python train.py --d_model=256 --n_experts=192 --d_expert=64 --activation="gelu" --router_score="sigmoid" --normalize_top_k=true --norm_eps=1e-05 --parallel_block=true --extras=["capped logits"] --init_std_up=0.0299 --lr=0.00056 --lr_head=0.00648 --decay_fraction=0.672 --seq_len=256 --steps=4734
Below are experts of layer 3 (counted from 0) of a mixture-of-experts language model. Rows are named router (the router's row for the expert), down (a neuron's output weights, with its number) and show model dimensions 0-255. Each number is 500 + 40 x the weight over its row's rms, rounded and kept within 0 to 999. Numbers have three digits each.
After each expert's rows: a language model's description of what the expert responds to. This comes from a sample of Wikipedia text that the model never trained on.

# expert 33
router:455515547497465491512572555532495514556463435581524425495496558451427472492400554531489462482524541514494474531499450514534509502451519487423554465499461439543508487442507490501523478498552555531553531492552529511485534471533481497403528439466499528399518496471424486599538528523524424466457469491555462504429490483496459508494492465501461468581472489553519493485621571544553498505482570554447466537525462494531572518508529494574518477508496477406521471493448503555480525568486538472549502463564506469514471468463509549504551432547476512414512592529503431545476518523543474502545481466459487505506513558486492454472458551530517460442531472507484458557536522488537503486528499529502524446486402532497482434502516473531503474476489585443470481504491500490574495561469534
down3:494458580511428537509508425425506557540490482477517546523473496471462497497451503437509497490503459457462512493525565498505483502535483552470502469495440522470481508577534527603470512489491512554462517483467571490520518538465420529472469530459491512534494535432543454554518484501460533580393509517559471495435489545465455493534508467514458534430494535547505547543493440497532509496580550531571502490522537517516506507546483421476486481443492505461554501399543550542462564427477530531490441475542480497452463557516502501560579476554510460497470456423462542479472458519525492516471538542543473429444517474527545418572567504519555528494538470555460545477472549452539480504550500447458493553463462565464561484468488484449441553542494507416527551446496524505473485462473411
down4:504484500479465462429520539524515477495425507544497479450465581552502493379558480531574489556583519536557486552525576510478473468455401524475517499502503485498537504505456531491480559533562500400512596494510523545458534513458467487477495436519502510498497489585441483477450547469468448502471469521417512514493561491550521533456496451465500494450560488460476458499527465558548497507473550502487512505489435440487501459499485543482465543601453577499464465521471524468481488480516473478524435483526554479528468572459435541576513559538469472473507535516513532444472539483528467538537425522479523578502515600529489472498580529553488509506459476475515515530442508507504495499466453513410524525543457507439509500463443433496494502450528594512523485516568535559461468416451465
down5:518479457434472467584476593510536426514435611495475498481526488508456560568486541514475429535526508495530526438477515454487471545498466546520511458462471527463484506446544481451452569546457498465485487530510514534476529590538474574454506470555558487533503495500497477544461529471480560450491527459443564493504548488407491433463416463488475467427455513496537499476519489414534484476537470474495494449553518480479448484531530529499518484515568567482540558524492494526475462522550523445529509479502490459478501457547545608479553531462515511454431507464448507489516470502457531468519509557438443529476490538544484548469498538563479485467560528487511521497534482395466564409534441442500519494578512478485554544585480526531467484503545521545470484505522533508532568403561521
down6:519527528507574483402509470496509489521449475590475448509508497550462473496541511448568543527575455454442459521505478507534520518429498452448556471452479419476498461484464520533541486489484547560556536544553522562497511519565571504603430491579377472518512507454516462506483454458516480465497499501490510495463512505514515520467539496486467503537561493561452479495514487515534435425424503500440480549546531478540463510416558570539500513496516506542420473566497494527501530577436530439539470462523452509498566531490448455560470531462450553445463456484481556443521499453600509517508466442518458475565408491493558451452483520449497516454527500461461438500536507563488463547484482508499532453501487541557537474464516538529532515491503449467576498468503512514509514535492561
down7:538553427521518526440540548506525494522529457519441502434492490433430461494442537473412518487494531501437462540564475538499528497448520556484495519464451445542504467404493543591500507498523469527506524460566524524549466513483526547532488485452482461488497543506484528514531470539524441503538577553511442517466525493505517546481487538543527494495451518546534532499473578614493446491562518534482542502512617476480495439512515459452468581546543512472463490307505491510432579446501535504461461511484526556500505543521517508555570505510555524504482496438501443470433518516464450495533503399489475516530549492466457501455380509513496483510498485514457473482505509526444537480475523435486479468509499480527508484519487513492475489469523478483474612507539528478506533531557555
Description: Periods and decimal points. Full stops ending sentences, abbreviations and list numbers, plus decimal points in table figures, such as U.S., S. F., 4.31.

# expert 32
router:467468538468486501530532529553501535536532423460535511501536527527412438438433485549509478559510466517493491516541481536460468503499483430492537496488430488637537500556545445502477497482515552541513496469507543464534522515537530543503455493462535514522581484441413534568501482500526462455475485439527449458548451468517461512469517491490455459496510520508518579504514535476576484449475553561471516553510467532557543595528486518485446493519421492491518482577522479530520478412553552500556550515470490509462482553444541467466480490500483513487486472524507421528510498540534503447521538466506522421460476525467494466538517462459486456431574545535483489492474524504528444492546489526477517473372454499408509433472493439514559461490527530449470421547452498465588535506465601
down0:507486453545552518494496526558484503459454480506433473564509538539515452499505463524524486485508489385442513559496461515568497493444495439466509497515496472559605439521479544521491585516541463447513494532496489541511562554490452576463481455552517428535500539491520507548504473495529543501484514486557503497360474579478502468528496563503496561539449464502565558525475487508436497492539516547536403577537545476505512447605532486530508506451542494477508428536521558530444440473520532487488598469492520483483457468557467471506520534523569506501481465530488534555504484465490511516392495567501419553517500496497501532442515464460474426613494435457489468536486461507498515441488569552514466455494451526472505550494467521467494516478536545501469498522431475491516503438439488
down1:549501545459558496488498421544479486534546448441516466532587429533461534472474505521492502502402517460497515430465497554524500491483497538522513530549463574557497457445508420548434499464463525494531483521507527489570542534570511501491481470562472428473535446426545533511557504545579471524499477400497474482463553531510487476548543583478515495480527448471505551452494578537473426531459500523485494444518476521517540555564477505536455486522535480464499491522454547432531504566458508477596541419465524496504479439521475489493498504540478512481453525492448440483561577529576484538509511503483481486464547473485514515459456550471579474462448484567531470411494482536476469436534495447526526501461505489462564443601495495477527508523447506443492595489450532450495544502478549
down2:489517474494501473384462510461556592475524501507421450546459503480440561584511524501489510501531505520456548435507522494528525501451533482490541534474584478391502506524396541509400528518494525521471549514499474479489553459549560528504428507483468483489474494462497487500532513566415623529478506530503490584557451490511536429571514474576550532444435459537440466492542564500451592456471491494555499510457490518431492510493491495438528578467462477500484498436514490490476501513525532480470484489484499591610544487447449481478499517487474441536483521522495426548511521550540504537469501482485561508529496523514528520495462480463500488464470536531501574472466517496417496498505509504515494574470491469469473582463472485498431488495489526575501412500524522512502543562449493
down3:501494469505508452470501499476430524571553500435468497507531460509542472541535532570566508494532561473491446505525499575508478522497456481462582517435517475518472457468526494534486550515520425505598487524471482465535389465541449452432444503470532534556483502424556472556484433487555492474494543521478479466450477471586427441489536489498467504576410468532536543539519496499521475490496592512491413532530466499440457499492494474530517477514527565475513485513424542492603467579538595444445553501563520521485474464477475495501570563470531509507527491483547499483488551586484458498419507509491421515542478492467520491452478492500475525547527539473477531510514455478484463499431504535571487574473506506556543493494509513460485519514462488531544488478501517441358457508510497
down4:533541563525443503452473518510466517519509500479514459493463533509439455449489471510552490531568539555580598523554503538536512461507487444539493447440475493480523518507485481522552468516494516480440455503413462470461541461519524488485521475456497452503476534482552504442508566465583490432509448535562503506451509508518486488484496463577505473391452465506475536590538572484511516538472463525524552439517575563435492516538500559526512498552507569553519455526538478507435562506546467501502498454452532490469539485479471519507559486467501498528504536433463451482524491469480491466488495499534503457559561506605508544478483525507467449415427511404500576520604553519444507483525509460459550515529536427466511548489564508456441477542556476581506536441516436462533467498429480
Description: Commas and dashes. Commas, semicolons, colons and en or em dashes between list items, places and credits, e.g. "South Shields, County Durham", "drums –".

# expert 11
router:527478483492495452494546520500480536536499386558516499477514524474418522449484531538506502526545437477503422538497514548529521457460506411511557524470404553549517516472469443499476512531523490502538505435549557508515497468576483512447487467550459507566472509477470557576556509530481458522475488475511514494463553442536460515566480511512409451480452580480462518494566498530575503455515500556586514530467499518519516536606537496507496470567447519492505552555567551446463486430442521456506548448500513426539482533506536521477533467562429526455462521510502434555551525526552496463482524546493488465480400531501545494535534512497473444428518492492478510520450498525545490581543513477508491414519456532462468438511493463491551474465477491448484451552453426490543524532449586
down2:487496471491485441555546464524440516475455533540527531537459512448518514396543481515510513474520472537494518507550486370467453486536496413558498539524521464522490486581538479561504566427518515560468545476473491524542529467540498460474492535513510539514512566505530527545473545496400469496530483467518561433450466531486421470552460483429533481485443453460513466466534500436482526486541515526475633463524585519536496520530468535503515546522490493514491536408475515545463488468528491554414446554544533479467432549464496483493522442480537497544435450566491487483491475560430549504462439481491491472501491548485441508497556493564412444572476492506530539535524436488476517500533464487509496553481509565467561481511560527507433516499514471439514412534544478558539519538480539
down3:502566462591477476488585532469458494499520606488412531563453478477543476520513503496556472515462504549464512500415515520500505495513551558484481566540498550514481460518506511484501532551535480496513429526575534510424482451493540468481486474488514491456527512528498496458505543558518544543529508527404543482522591515516608491505444483506509456411509479459480428497478454510511452437496446517472417516519523522530531387559467530470492489495481531508524519525505495459488452498431514514495524496498466542477485498539564468477483459440411463466469453519542545551452539484415470461526551490522485528637494546489509543521476590468471511465503452484523461528609582508433540509468475534545456480516522518569514448514438553452469448516484482535500494510421527510488495511501470
down4:518474527461537501506469431480517525504539445516466483508531493438513548491557560522433469541545508533435517533510510463459415555458479454552481510510476506545516618465511644502454511484476520535494563509489509561455479532545496450511516481495513537526517533539474508433480486492501455561535475449489590514479493502508474560564440484509545466488429464613557445537571472506529524510496471486484474480429477477568501511513486512551428478517508468492450520516496518459480494494504480518480517526554499526495498509496492458473471473460516517487479513469585549415533529492493438474579579464550543504555508467431514562480489496587412535523489461610587472433472466450482475490537510550498499478405529452491421524494467527441427510505441490468474557491481499490480574446493481
down5:514512486451445499445505527556453523592396518450508480518487520392496468531593502484457451517493495500475528560448483488462434507463497454483489551533536504438456463433474583509504488494536484517492545486435593497498487540447492530488586557490429503537518545494488540462493555444464454508477575510509549487471531518489434507511502546494522512483551589485539546528474472415470484532525486480489495507504431506499508493507521543462554541567452504481485445536406420460530533479531473494574491549477526442529490592444520525440515484553491548470438495511465510492554549554483536504516489468495537448549565452553463519534496554436568459536497489471493518531567453440478513507532492466476459524522495448580518490478514553452470476493393479501436542486428518515499582515507530
down6:492554469527486471526464423494429584450456436518486525457492500558451492521455448479523469434488500543533521519569510584482525568506515500488504418570572557468491555511482518484443522502497504509497451496477531466458420522532514487472516481547555452428491505466595451474466465516532475572411526468508532505473446506501514506490500462504480582461511496521483506552516514521523579489531508548541450497576530531456521512485567454543500504457473544458415498535542561457524526454497524521440496519549476475461514565494545456547517445434549442499469488517519465478540526452457544463517559497553512538489516530522538536507502568460510586571536408478458557546564475513498467450519479473445474454466513495474509531538512484514527470422494496448502439406474496598468582431521522
Description: Coordinating conjunctions. The word " and" in lists and headings, plus "or", "but", "&" in taxon authorities, and superlative "most" before nouns or "of".

# expert 39
router:476517468509481468512523598595511562483479427542503459535447513479449444467453556545553419526553470540466500522513468567529473564483484399474534436427511484537511459525487446483537493485523510537462489485517521488436481483484475523487540460527589506491490532474415510544541475447432444479477516510500446513556448505509458510495506572513438494573489556513444563488581537412500495399505505555457530481492462567504542547532525519530504477560454580545500452573573526515473500492513547511541560443526523470495536483511518501465500418542518452469546477546503460540498484507574543488538518472476476438484501572475519460493423484458467522477526534494447485561486507523503510497505547560505516485432474476433522460456522481479441495476526563429475501568447513486602526475472517
down0:554502503483474513486456557458528530478552478493541537508489452538501507475369489458499490578500549473499493477574538573459559459429464482457513492519497545550518542486529554579525569524527495484481560502452525487466525455532475481474470494469484472457524484532445471472466471565525551492403447474501468537531532495448489463602470504435457537445427483513430512464515483471510456564491535490489519418545443456513500507515450488510447519569474500447501452455465469449523483605501471456481537499527492497566497486443544495519608482453510514552523573516468511524508508535461491610517449509587472497536457573487527511479532489502497469474531503488500525529414485533521582447488501424433479465574504481468536499584456413480468573536505514533499531458545534538489511514471500
down1:569445507458446460585506504509521511504484494526440480572435422562553482512477548504488511521524487442517464500510481480522498507534468485510526571443504498521499517461486500510564591490460510476454516561535527476460463555546500509433487487520489499465567479485525560446524562521496563524531520474519543525450501494475523500527498514451517516537516455545474438468467469386465541504558467491593481528513445519538495497411483473477460540481470480530517523519490464478493545467517496520534509569447479486491555483480502526533472393542566516508489505554552486463376491516466419501485506541579423516500506496544538491449630528469508576595456479443459518476478433487408472508438498505505468457466556467499614485524510484518474521521511458457467511480617464481502540479525498
down2:448444495565445444516474448484453502523521484484483526521530466472498483564446556474471517611664484482507541527565577516481528519490470518467437507493492472411503483484530484457487564450488488516467477529492521547463509490586467497566492494517583488451525521504455506435525514494514506578449494460505517445526503496554492501486534512455507492480423567528538474432465484485435490477518486477540519521536541544473464496501582461443568498528515465561500505494547546512430500534528523482518462468532459481510547471437478490409483550550521485522464504559461504572471523525450507523518453470473468534462457475450415501537458513511501543537442481532483546488463496529524581469509485577469454494516494508497528518498458442482356486526580529428522534504545562443504599508489512
down3:521532549545577509513489509486438505516470527557519550480496429550476459534567553604465487549432454486530501523499548430505528534567544518474441483496512519452492469414391460504504459433418527516531435490558554509480494460450541495484549516498560524485489472472474464521511497521475456513498468463398521488427488507567494528387589576525486507515536481546533533486426493539518495449525475580501454464486480545540457499430531557472456475483410539467559488454483530506509535533521469493473505475471492478507497550530503471470516544421467494487491543529462530465478528432485455524492552524492528567449503556548493462462495524457535487459498468483587513484511469511487516551474519533459437486513475457567531484500549577516572471525489547478455435506519556501473604466496433
down4:471487478542542469431528602530525429460475529627525515490506527470481504459490518466522453561522457503509522502470446504462542532533556513382461513512475461436551513508504414510566514463484540514505512536499530494506452406517497484502540476465536542511509471482510491466520529507494466410556531556479430435469513513593446568449507565518488463487448491537570541538515476507535459460491519520525511497523540466450520495459520463475481550490476504462459473506439459535536477571475530437509489517557543561507488484537493552496552535512508515467487498478521585545504441471595457463504557552376550512561446519485501420491496480484483502477492526535375508595451558530492495477502521514502453505511469401460449509454471522504484477502555543472561473510495493578525493510500451
Description: Numbers in tables. Numeric values, signs and scores in tables and statistics, such as decimals, dollar and percent signs, win–loss records like 1–0, 14–66.

# expert 12
router:524485573461481550517570533518458554464521436479525523461511489475436499442425483542458463462480553524463439441529486530514522477404506434503584477422460552556539505528510419506460442501524503501456499458543464580512494527593486515468457488493522454425447531467464473491553505464466448546472468485486457478514535530520496527488551480473481503509557479429486541497532491526584516512512578549513487510496496452535491546517529494527480438527450505474520540567592508515491478477556491468604507489476533479492505581487544504529611466494479520536500487507538528496503458538538488607546492440494499508481568586488480509542486562475489444447552508480506454526483500450540464500539520468404487501524483550432488465514503456541541487442451475506558458525477465448526420481447601
down26:527458455494474523467514551504509525526477510523559473488478495507488489452577506496538467432493527504468466509420433471576548497486448539563592501517476558504487524471544414536537508523513480477449478518496485496580496494574482572476492496508445489506441575491480575418538599499501522483452547489412522496553516493481495484480515442519530499510468542501481495540560463542489510495473535417462547492502510456474491508527542467504491516552423516443495560435503475472495487491564496503540412522508465579492577516566497507634501524544481443500479541505512555462570476505386487529500413513500488461572542516543465569461493501444482446514498552495454498583430557422487528493469441449430506543502514530482476531474488478511434487539479507523495523520508506465389472530486500
down27:462509529478529563492497485505475509507523485531445497582479503583528540529489532567552526427561484533487496499552496474521563512512463506521463464526514487449490519471512464533398483511452517505443500522510501499529555513466530575548477485496503495536542504464513501513512483492534549459500411529452493399499524497488534451550525527474467538467406491540454499467411427572563392538488511567426517501502496540524549542498564511490551526446517473478526493487460470480498510490550549557455446530493490438551482467416533420563464475486542467550527477506514479450552355506481387509412550534488498508475489500459490434492529528559540457480514488470531445526421512533456502456491494516471514481517441534488577475530555516569489507485471500442521501550427570535513472517480559
down28:554478437569483431561503452473485508503452537514540495517442534537477516485509532487484450498522563516539499513514422560429491443508520489509516574528461541472503488433489487558495504399471520507446580463528480567484533490526526510445555513521472490478528556513497455530502485490463561533547428517444474580548547525437498450522479565513494478417541458410551516534439483578478551474491422480385470487467489478497519407513441510526527521491456561512478514488567512488495504535537502475560455474455529588445488558557534539486468491529559551482466521523525531542462476465574523539497437524541482491532405464475507489488473520538502536457522554574404397472541503500572496520478465477524492466520526500556486459476524511487512487477514487512489545455484437527417546544521492
down29:504491527532551489524538578472538486524481472487551481551541531469534511548484505494469530451519437458492391541433495539490500448428498543507473505454582520566469554534489518538447490536421454477460520518531476515496496504459436461480542516552408469531476525555528564590479531545506521466510476519512451463465502502418485492475582527479541551553503477521526482542471465439476490518528473556559557514480470478476506461429561533512522473538475546513465466517500442544516399515444472560415470513587488428543490470514469484515417538479449483434532475515496535435508547443472538505497548473486426469491479473536465553517528549514505485528528524591500520500480435449482562544524452493519484552501516460415480420475578499479493467550489498515484481507475479569564575420512553
down30:514533519471514495487547524537488475568470450505550481468467490566557540506454449536494458551559534468505516504524415458467563493499458477439605505502467561468477442489503548519519439481543503481542532513593568449506516531468508429562514542467419537525495446480560483547498471537490471533446441509480474539447480447533498405472442460512519510463455456529493427483475465514480539594533459471377479471522519495496484429510511436457472568566513478531481481528574442499493511477494513556519541544533483434499509495446446499539477452510547554482495508538591475534515532477521518641564482479481466518558524541487512515525484483477516512484513511516482493484491527479518507405486492490517521589481589446520541552516499523413506436479464431491511472470537501524524517461428484
Description: From and headings. The word from (from the early 1920s, from November), section heading markers == and ===, and table cell pipes in election and results tables.

# expert 38
router:477492534509457467524556524535536503467559463489488490500503522535456501474365491536473400469529566533483495495477513559469479501417451432467543447458483476561499578504504452529506476479485483506499471468521512473431482526511465531490504495483533506439506492466422513566487486517501477504480496504600481486523488516511448533529454529475467498490476462496491517492541563530536519471491526538481567533446512558497590510482492550531462538582419537469509530593498448544510499499517464546547542523512509524464530501429545463469522410537507486501509489518450447550457418544611550512550508453523501431536490565498508451485382514499470482493557559563488557511511493489492548469556558491513547488561468507480480429472503473506477395522424530483484463505442431496571491518462606
down3:419468470492518458491461470570469489464525455477516523440510403511505438510556542507482573502558560507546529480495419477471504533574491485493484567474566524562515501478546511476466541549469483487492444575478452503468524539495491516434507472567444522411533475487469480519533513544448562400476449574459535496552490512576470503519526546560477489533438464564433488595431501510519495462481469545480442519518488551540478489497479504521529566449568473519556536442492463546488482499490469467506510483505421478544527480569471543508524550515462491506464441491517489474462486492494559438454499550500526547505432505539435526541445486473552537512448543438456452573418456528485520491476545510437470506527467472582501541571553542559490517541483475544422517497459476449498564471520504
down4:521492519427463540543559531503540508499538624461529532537427493413478568537490504480470443531554512573507444522500503481523513542528433487502487446498461552509479496472568511525460514520471473515470549535543522537486554467487531468465551541498475462477492500516523524549479489475447538487494472534463469545471535506524494539439445547509433483493515517548435521515472518424517513541491478491461492508575502572498482618484535551484507650436442456494489526472527460432456476496460529512559504474563544489465555510509463470490475422478499482429492477443556446469486503563487538540584553447511532442512516473447545485529528482551497508473429507512592512484489607548536522461451503456446461462500501451473455514507427437507446427491426490467492462459483540496470530530527534
down5:475483555537533495446517537509497503523531511557580517482550534548534498481474518477479569485508451448419497449501425451524528518433490478492510454534455520465437473457467513567406437524502529509528515452523526524526414473490551464558533456456431511483483503533510431514522450417434516500496489539535577531498567452460550527500510503508479487524515524502455495485492496463520427472530499459479513545564499466531563448533513490525521468466562518460460457617521477526517422447550530438489556462508517513483570414534512500449509549482499519459401521549474517486476533553521524475487492478543500511487502554420521526571463616511445494547617457501469545497490511507467486518550551469542533523480469494484435516518540521466516468472597528458449515501500491490583473477409460
down6:483566564537527536513515500461472456555482465462485478486541488470471431584527490514467464547449511447541419445469487507541513530435559531490529503515506539514467537463445477571559511427553463524511502524487527499510512534469519467527555451446514480515446498564542412564449528523531519360489483510517498494488535483485510479519488531488495499517509478495541429481488510579518563556494524508465571478588456500555468474433498507524448432554435472472485548545503497442524462541505528480499495447495540517536536487482527474482496539490474475481487511440530504577577418462545467626495492511522444507450488540451578474477458441488520540431500546527472421465539485527537474496489526498504500512425461522514443485474529472546603509421410497605465519531496472550490546516496497
down7:544446483457494430484549494542495432482476537452497499553476529506545519520504548454490465589489486465502516520431455502501485569460448459420510519467457462470540466468540483483471491550487503526552477503588531561464431493502458546477465490566467474525532507478476507551559425538480532557493561473435473516517559500526571462501527494451450510461439463480536499417429456498491442536533511506510481523510474486433469513488557562499491457483545435563470507525426479477536502511500524492513480425462506497578533526549509522479529522536512449486564534494526540412491488547410527530470489524502535536507446517501420503523526543484443480605539457447436523567510464463519496482552566590535426501449469449486544477570513535505515530579456505523441566510580446490471541526487564
Description: Numbers in tables. Standalone numbers, most often 0 and 1, in sports statistics tables, scores and ISBNs, e.g. "| 0 |", "79–85".

# expert 46
router:484561550543500538499589488499502530489513478554536419526510527542437446508420536540508469573517514525498484492500511532516489499505459454493530457462458480531531496563439425561511456522512578520511502453501494486405525495527561572466513441505539477509534535417406543541506498546481451504499465446534475455532495509576511525520472552517451505548466555532456568515554522476518467502491528546524408500477529488482554511537437465596460523521447501534500476552567572505471529399485550499568497472474507479501452487517580505525518487504431489467500513580505436531526496462449507541513502547493477460484469525545546486509537518426513460458580488492525454482434521482516480476482557481482512455486437515477466423511466435541515484450497508445511471553511424499604577449549579
down2:562422538483466435495458436499475423538492462484489528519462444468513520538491566451558527547499545531505492585573455457571550577543503520453517461423438536515524437541553561474495506556487496477477524505434472500511512433493457474577493561504532487480443525442581483518531518545509517457577516450447556477535532473463516465427521610515468485478521452492485507536488562516438504553524495480495524446482590414528449465518495520489472542456544449543497510434531453462496551511511423504515485511449574519541490549531500529526475495482465478472503479468537450518478539590503525547496600490471539508419534492512537531526390555491446467528496499511525484456509500509526488467497441557470428560495448493530536510473489445433526499491546523467556488513470467533456472480489471
down3:456544512439567484484485549500494517435523435485468516525540504544535501533465496531511503505552516516472558550431538511517460461550532529576584517468500553513476528526498455481494518473500522510480490544490462472483478438508582464507559544516486508479532509444451549512506535457515472447547481527486457447450517448516522562520445578469507495465515506557486530442474521418499502516503523526517502453461497489463541512523513502593537546568532535442515496538504549521502577518438512538511447451440482549460511433569512498530475494482439486502554587526488526531570484519455506518465511489497460444449473522462461408411527517464488419437501494461479503427518583439462487371500481481493534553562543501481447491611461477498399468523462552545519570497464410519519479459500535
down4:482444566481458486498548466516511545582485465459567606497479469518521464529474517524593548512536488509530522518470435451484495538505484406500514440479516430521559465563481557489543503496475487459548484521470479485483450507515488480496458486507571528517448507545586550449534564558466523459493568439456468493652540576496492444472477538518494530409513508473461460519547456468518528495520412506552576480461422555517487490520471522508486457542550441485537493529537585522529498470493534477492456468489490484583577469462522543520534455491521453448467435514553492487404518524480497490513481534490413523434475502465495502586508534460495525531466550475524487556550517517501458480601476461517476495487481458460531546483512494424486459529464504413498534498465494482471466535508504
down5:516436503539534513523533487495494450573510517496454516541502453516503536440541497528441501385534530508494560443515443465533500494514457524499570490456580506531475524496482466491471508480460515459534539497417549442510510531542505473591541471508578528494501496472457550547518517582467542572509478457520476459525541543474488481521528486470484462563488564479475483471468503538531540481463462454552497568554517500484478481496497440616489518500543492505456443521533449478545438484477510586447435498474613503501465499494465513505475515478528489457533500466528534501520479555421524583425488491494439515544524525537488469496505443514515506479520535444478510426521429522407513495486546426507426486537495514532515374494551479497438593490476581441443553478450525512463575466513539
down6:481535563473544487462517523462462465516457538498512499501486505547470549520491498502546463519529501500484562506474452462438497556527517523474501505442429503473506413507469557501545530500509567497539521498473485461543461441489500460511493481484528440428535535529560518554523530507529490459505510537504520544430506502520441482530494452525522471516475519538544474457443588544514529398499470447528559514537466487476534547481553600475609525465483492449414459436482492532501488527481473531476527486529543492456476500560477531500571499588452483500556479476426472531556492494581382533542466457438483447505502499547458410495436583475473501547517465469525482489513547533521525459594439446440530540578441516523504432495457490465548469524530538523517473532418499537396481548522458
Description: Heading words and table pipes. Later heading words such as career and life in Political career or Early life, and pipe separators in election and chart tables.

# expert 57
router:550475514475459499557532529512491515458495443530492498492527458489443498485472440566517450524520552514421474510521449550500536534480465517462587456436473490600538494545520452488479505491530511498493534447500521472485536432488445521515491478503501491462495567515460493610474461469524486514469479474603509458478506561544484508477461503497419526545532534456491534468538510494536460451502578531522481514495536486531498534534563550522491520503511419498429503582521540499501477404481460457523556441474536532562463560444523543518512529528468463483526496504422429505529404543525534476507508497504485524517516635457549493534516545521544447464521487536466416509448502503560487481564540552560448471457540476419506382497477516525468409470522493464483455577480426524528494496482573
down3:520526511455552445521487532522518448512553529526450521452487507488467471478528548510505468511537528421555517463521512461480462469519493463450499522458436444499503522449520486516507508567570534464442483561492456438472428463497454466427543553517544461507495466489446487472483514442434571466479557482458474555505525458504482530518500489446556496530420433544510541514484511536579488517473512571400498555504439552462510488456528517564571543417523540426501463608468497527502544516505522607539544564554514526467441433489502491558578447479501492480536444504543503553572534525552580523533499510501547469459508489505506464473447462495436523461517522496471530455543535569463512430504551477465476558522403516469545514499530490564474555496461517514512461427461469484451521523545535
down4:511483562479520456439474495492527472583450461478498510516556516533459496468491557475567509521517553465552464456510468469481574496464501493504526482442532454453495526497442558511487574542471448482600478531495490417538456461517468501539440477524493560561504486518470485492578458516476524494475486430527500493499445474480463473542523535450528503533568499549510510457521518523537448545507446506521499495447508480498575485470550521399522451557505529504483475438475497470514517565478446460416499461564519539454420482451454451500482460479506392523556490493471522531550488529478579528524522514529522510572478551424440481485507525533491576528539532531472486507522492514526502495512425544614475522519410536471495513545495457501543497670473538434582512454505482510476506451476478
down5:571496526499583443395526518550512429521485490521532486446460489585536443507502516527531498551510478486513508489462519426522477520556498485510434568465434491492510484400504505498488446468551466546523455447519431453499523436462479462465525492407488470536522511467524395520521482506441506485514549478458474509468499510484525533493522444496494483517512486492532519558435553520515484541514415520465530517516562547495530474507503534583558494493460626486481467495452441494505474504480545474502533493530537484471519552526516531552544500457542451601430540482498553523471486496450558381495528513442551486503464430522507550523546455430528516546441543521504479524592503508437497468459458509572472534490462445473489472541553537453497499459557521463533489500534498555410573504505545
down6:445499527519513442524466503458558472461558580515440561460475525531521457538450522509467563531513565578474574529512516434441490522444475443486544512550516463513478542544465522447498516458519495530504454513532497515497453518515471471449518496563567453524520494475518516409587530531421522516487473472497446551483450478487453490494504496502508542544532507503508482521416563493474533547498413462499456471460538522413498500469487480509546547497540597482462508268494501496492443572518467529539498514479560497522544531504465506531513459530540509398529489526562492481484538538452482499401545528476510405532500475516509473517468459507441518585472486506558520517521480493420557511468492479518531471500513457489496482516472477479486465534465529485543464529564497440493517508524510
down7:478529413511487530524450515505509562489530440481437453560506441513489552487501544531526474493463538508492535502527509480540533451559525610439531430469467484436477534469497517507455503463459527516563510503506542549464533490484341495450487539539487489436477566442602529552552498483554538559543425469495518496485509473486436511454541517504413470542454489532470540540480524550517475487548491481426452524482488547460534482435563483535499519538461534456481481488492538432493515549495482465575580525502499578548488538505493570524428523519486504501420528526429466534510437469531580512471503566521470462541541503502437538494475457478498477546484491482497493433450455511480560478602549515531464501547473503484471457509517541491458512490450487493475419575525510541427534498475527
Description: Commas after introductory phrases. Commas ending an opening date or adverbial phrase, especially years, as in In June 2019, followed by the subject.

# expert 7
router:507473512505448507482540493445482554491568470602517477564478491470460509456420476535492473505529539522467486469490508496513513507499446478504588498438466489502514525545498397538474493507573473581470455467499489474456551472547432551464506554557534505496473515419413543561503504530480464515490528466489489482530458544538447538487500472510461426555453504481474553446606490504559534420544504586487545486507469405560503571416461486517456462568458515441509514585532521528537450414488527497549486457523454472476480527500519499491543495488499520511490439487505468534558489539508512558527530510515511533489546560513532469535517508389469519452593503468458422583449516516535426467533573530490475512442477480456504450522451483482440483462520493434485432507474495515532527496527492
down4:513462509524543505523546508526515417535536464454449440471473534501539538476515542503520497539429443502525483435473460463518566515511505519508494544540514490511498534500485537484495501492537534475515449534490565449535453528541517546520494430553407480489501433536514558454381430532519413568500490593415495501537511527466496491482491520485495500414514484556527511546491533520454442440491533547484547529541501466523491525560567460494486525528505537420426530462503457539422533474498468557498433514499482519531527490474519580519430484520490507434461525518478536516502581571458467462424536525519475468581476506540495561493478539571522573515463511550497531380533566486516493502455545457504491489477555515482540515399552478487439477569498505502427522526526478476438473457422498
down5:457534523524470536491542508444417542468502551515525537485491505521513460447541478512521446514467522466516514529527516520533469477567509427545510547524491491477541517556441466534535431574478533520521507482473549455484515481466515408526452586503500507537598524520590474505499541499519439504466507502458473484513427439528484492471514453531519505431419488490508513547469545465494445491478511543445473497450478548487507549468438510510498519516545443475495450658511402482482484448630523509572480582482565539543442477457511488434523527415518441461466502426488494527479522594479478553478518502521520546473504552493468478486473466428440495560516505550502532520512468532503470565475471452461522492544537465546510512574533533450455527507493498526467586511498457579491498452463495
down6:510498474495546449572500471472466463465500495540456460424454472475533516525534522453509522442548490549573558480542536420479443456487516455535524580499461495486497542518469612509504526557480557451473534485493517494505457518437517500591453472484456507492517592466445494486495566403536452467511495486517510564483502470551520501481465571507522471454540524502489402498496493445501528482531556404513498470485574543503514459525526509573549554520533506527512447390551430498577528491478442523487455524495501483540514459471534541485516448527535510506535514527488427545437505521459472538530444512525473427479517420482458488517549456468537448503485513494477508499492502487554545457599466430430510467563570509473494583523452516519462440458563466487537515504499493453542482547494586
down7:506470527500475539433556498578441466544452557473541465424430453506444465439490483520506466533465452512520482486408438511455523456510514495572494496535516514459498487438478508569464538450431470527454511489413456512545432457523544509511486518476506453516557493560448445507515502485501531446543527530533539486495448492442511542445512546479475489531592482582470527494518505481515438477522572433512495528518475514507490562532497566497515511471547502582538504500502416501600465472500485554568570465476455504467481541458514571466479533465530409485449473497465487583454507581530538482470502503549478455522476527513448491451489470468526527520556552499473521493633551467469522454512556475502502466511522508505520411542549506491554526469499500533536564509423467475576573532498490
down8:456530497519535472518564538498561461498489462517556536402461476579544482511505519521428524553483452476511498547407533476530509544542500484488547530533468490504493446492609504530542512512511463508488480515495517438559459435567554468583506451502501518509511455502509473440481444427504519500557530505526479541571479483567512603476478491444470513528485522474518485548423582419462426534383554442493582423466496494491472532495524540522483538457509526561508500458472522568512517472544587502474461485459439560519412473509479447400496439561415465480534551519448472501462521490429508473477504506533514488479528533509466468464493515479547532542481467535519529438545459540594494499450532523482485556565485482461514507529503493550535487504520479542441472483486458455476486502529492
Description: Infinitive "to", modals. Infinitive "to" after verbs or "in order", as in began to migrate or stayed behind to blow, plus modals would, can, may, must.